python train.py --num_hidden_layers=10 --hidden_size=160 --n_experts=64 --experts_per_token=2 --d_expert=96 --d_shared_expert=128 --hidden_act="clamped_swiglu" --moe_layers=[1, 3, 5, 7, 9] --router_score="sigmoid" --normalize_top_k=true --routed_scale=1.0 --balance_loss=0.000252 --balance_bias=true --n_groups=4 --groups_per_token=3 --shared_expert_gate=true --init_std_router=0.0368 --lr_router=0.0023 --vocab_size=3089 --norm="rmsnorm" --norm_eps=1e-05 --tie_word_embeddings=true --optimizer="cautious_adamw" --learning_rate=0.00179 --beta1=0.9 --beta2=0.95 --max_grad_norm=1.0 --batch_tokens=[131072, 262144, 393216] --max_seq_len=256 --train_tokens=759400000 --max_steps=3135 --dataset="wikipedia_en"
Below are experts of layer 7 (counted from 0) of a mixture-of-experts language model. Rows are named down (a neuron's output weights, with its number) and show model dimensions 0-159. Each number is 128 + 24 x the weight over its row's rms, rounded and kept within 0 to 255.
Before each expert's rows: "comes before" lists some tokens at least twice as common just after its tokens as in all text. This comes from a sample of Wikipedia text that the model never trained on. Tokens count by the router's weight.

# expert 2
comes before: " to", " the", " that", " a", " to the", "ed"
down2 [163 167 134 102 120 122 105 130 127 126 159  90 107  83 137 162  76 130 137 155 133 100 119  91 123 120 124 114  95 148 126  90 153 151 138 110 138 172 138 137 136  71 104  89 161 110 109 171 130 115 107  99 146 186 142 109  97 142 108 120  90 129 170 123 120 127 119 106 144 115 163 133 167  98 121 138 140 158 108 113 201 131 135 140 142 147 134 140 141 174 127 167  92 137 105 151 133 121 116  93 118 173 126 143 160 132 126 163 128 141 149 127  85 116 132 153 152 113 149 171 107 134 111 130 132 125 151 165 113 104 172 156 152  75 124 104  89 126 108 119 140 102 109 146 129 121 106 126 141 109 126 108 105 109  89 133 130 110 125 137]

# expert 49
comes before: "ing", "ed", "s", "ed by", "er", "ers"
down7 [102 147 130 110  99  99 114 133 131 130 139 132 127 101 104 115 136 115 141  96 127 163 136 131 141 147 112 115 135 106 159 129 144 130 114 136 101 138  75 107 157 133 107 117 148 127 132 148 118 159 130 121 140 120 122 131 150 117 112 121 152 120 132 142 142 157 142 153 124 127 112 133 149 167 182 153 133 133  74 150 110 102 142 144 165 115 180 105 132 143 132 245 132 123 151 125 113 164 127 127 135 137 116  80 141 145 106 108 135 130 164 161 121  92 169 128 155  99 133  95 157 107 129 139  80 101 115 152 106 135 143 138 150  91 125 147 109 148  89 128 103 105 101 152  92  78 129 189 167 159 124 116 125  91 130 144 117 117  92 127]

# expert 8
comes before: "0", "3", "6", "1", "4", "2"
down4 [119 125 112 110 138 167 176 123 133 128 154 139 117 107 109 127 148 138 109 129 143 127  89 136 124 136 142 156 135 132 109 153 142 117 145 126 139 163  92 122 132 107 104  84 112 101 122 141 134 144 110 138 124 163 119 124 121 118 143 134 131 115 133 114 117 117  99  24 155 163 158 132 136 117  96 140 123 136 116 122 127  76 138 126 128 155 133 127 101 153 130 137 148 125 138 111 134 142 137  74 107 102 145 118 149 130 117  73  97 123 130 164 117 111 138 107 140 144 149 147 143 118 170 163 111 125 141 109 124 138 121 132 152 119 132 112 160 170 132 101 129 129 160 158 136 126 122 102 136   0 113 102 145 120 138 123 177 106 148 110]

# expert 36
comes before: ", ", "–", ")", ",", ".", " |"
down1 [134 115 132 131 171 112 122  96 122 166  97 127 157  91  74 143 150 152 167 104 103 138 117 110 111 118  87  89 112 101 149 129 155 118  96 122 178 103 129  95 125 119  99 121  96 163 112 129  97 103 108  88 169 109 179 120 119 123 103 151 124 125 145 138 165 104  84 151 109 140 151 137  64 140 143 157 143 140 114 157 146 149 164 122 133 118 104  77 149 125 155 111 140  94 119 115 146 144 120 126 110 114  97 118 176 131 169 140 123  83 150 150 117 123 169 159 129 149 136 141 142 132 142 119 137 124 141  77 119 117 104  78 114 159 118 114 169 158 130 157 148 173 140 116 151 120 116 129 109 145 161 133 129 101 148 114 132 111 141 130]

# expert 62
comes before: "1", "2", "0", "3", "\n", "4"
down3 [167 148 144 159 130 104 117 160 127 146  51 112 106 123 102 138 120 108 137 141 123 106 104 104  79 132  85 139 110 147 129 129 109 154 167 129 128 122 131 103 125 118 142 118 103 108  86 124 105 155 136 100 119 135 162  85 155 149 139 140 141 159 126 148 105 170 139 175  79 135 103 168 101 140 138 111 120  96 139 122 152 162 120 154 118 145 100 116 140 103 142 123 171 111 101 158 137 122 129 140 121 148 134 165 107 134 153 180  94 139 124 113 144 108 144 116  96 133 145  83 114 152  89 104  58 126 144  99 106 107 145  96 129 156 159 116 116 123 140 123 122 140 132 127  96  99 103 149 104 155 153 147 131 100 103  80 117 178 125 139]

# expert 52
comes before: " was", " is", "'s", " (", ",", "son"
down4 [145 120 144 126 109 143 121 111  94 115 171 105 107 107  97 108 129  78 107 117 161 121 158 161 152 125 129  98 156  91  99 146 151  90 167 176 139 147 171 111  92  97  85 125 126 122 128 117 126 139 150 110 140 100 186 153 123 107 122  83 126 114 151 128 101 124 144 132 138 168 101 109 147 106  89 108 129 150 118 149 162 175 153 127 127 187 149 128 140  72 109 150 124 113 106  94 153 120 110 141 129 131 122 133 106 158 133 165 141 116  97 132 112 140 132 140 149 127 120 137 117 159 169 103 128 139 138 158 129 128 151 134 159 134 102  80  70 122 132 167 124 122 173 132 146  97 110 165 115 121 155 127 154 109 109 116 142 171 133 148]

# expert 29
comes before: "\n", "| ", "\n\n", "|", " |  | ", " |"
down3 [177 159 137 114 101 120 151 145 121 118 146 156 125  73 116  91 120 110 133 138 106 108 149 115 164 163 113 156  97 157 153 145 125 140 135 117 101 151 145 175 171 118 110 119 116 143 112 105 106 145 120 112 137 128  96 116 130 150 123 111 159 141 143 120 123 112 138 134 123 123 135 164 124 167 107 109 129 173  82 171  71 151 124 146  86 110 179 155 129 117 164 105 115 152 137  95 132 158 168 145 152 122 118 158 102 151 109 124 131 152 124 128 101 112 109 120 119 176  59 109 112 136  98 139 158 119 152 159 129 146 156 138 145 147 110 122 127 109 129 136 117 130 120  95 108 119  81 146 150 133 183 134  85 143 101 181 146 141 100 149]

# expert 1
comes before: "1", "2", "0", "3", "S", "C"
down2 [ 98 101 143 100 116 104 134 118 106 126 125 153 116 133  88 138 125 107  96 128 164 116 149 122 168 102 108 159 151 114 124 139  86 128  83 106 148 115 127 118 117 135 120 148 154 136 134 162 137 148 185 102 174  81 104 109 131 112 141 119 137  99 106 120 102 126 124 159  91  91 155  87 134 102 155 139 135 132 121 106  68 127 109 141 132 143 138 146 110 169  94 115 123 101 119  97 151 112  78 113 143 123 140 135 133 119 142 149  99 125 125  78 112 123 165 126 154  90 155 128 149 111 107 143 132 129 131 127 122 107  82 192 166 108 117 162 161 134 170 118 130 144 127 112  98 119 147  71 135 133 121 141 151  85 129 171 180 139 124 104]

# expert 17
comes before: "1", "2", "3", "4", "10", "12"
down4 [151 115 129 115 147 130 141 108 125 117 138 145 108 207 116 137 124 161 107 144 131 113 159 161 143 129 116 130 101 136 145 137 152 117 111  58 163 146 140 134 119 163 107 151 122 107 124 126 120 153 108 144 171 145 115  76 134 138  63 129 147 136 129  98 158 142 120  95 164 123  85 127 141 103  97 136 112 106 120 135 129 104 143 152 157 113  81  98 141 175 153 140 120  89 141 166 132 101  99 118 110 133 142 149 150 143 147 150 118 120 162 134 121 132 142  80  97 167 135 124 124  95 176 138 117 154 130 131 147  72 158 124 162 130 154 145 121 112 151  97 144 147 134 178 101 136 172 145 131  85  97 119 116 133 114 146 124 113 133  87]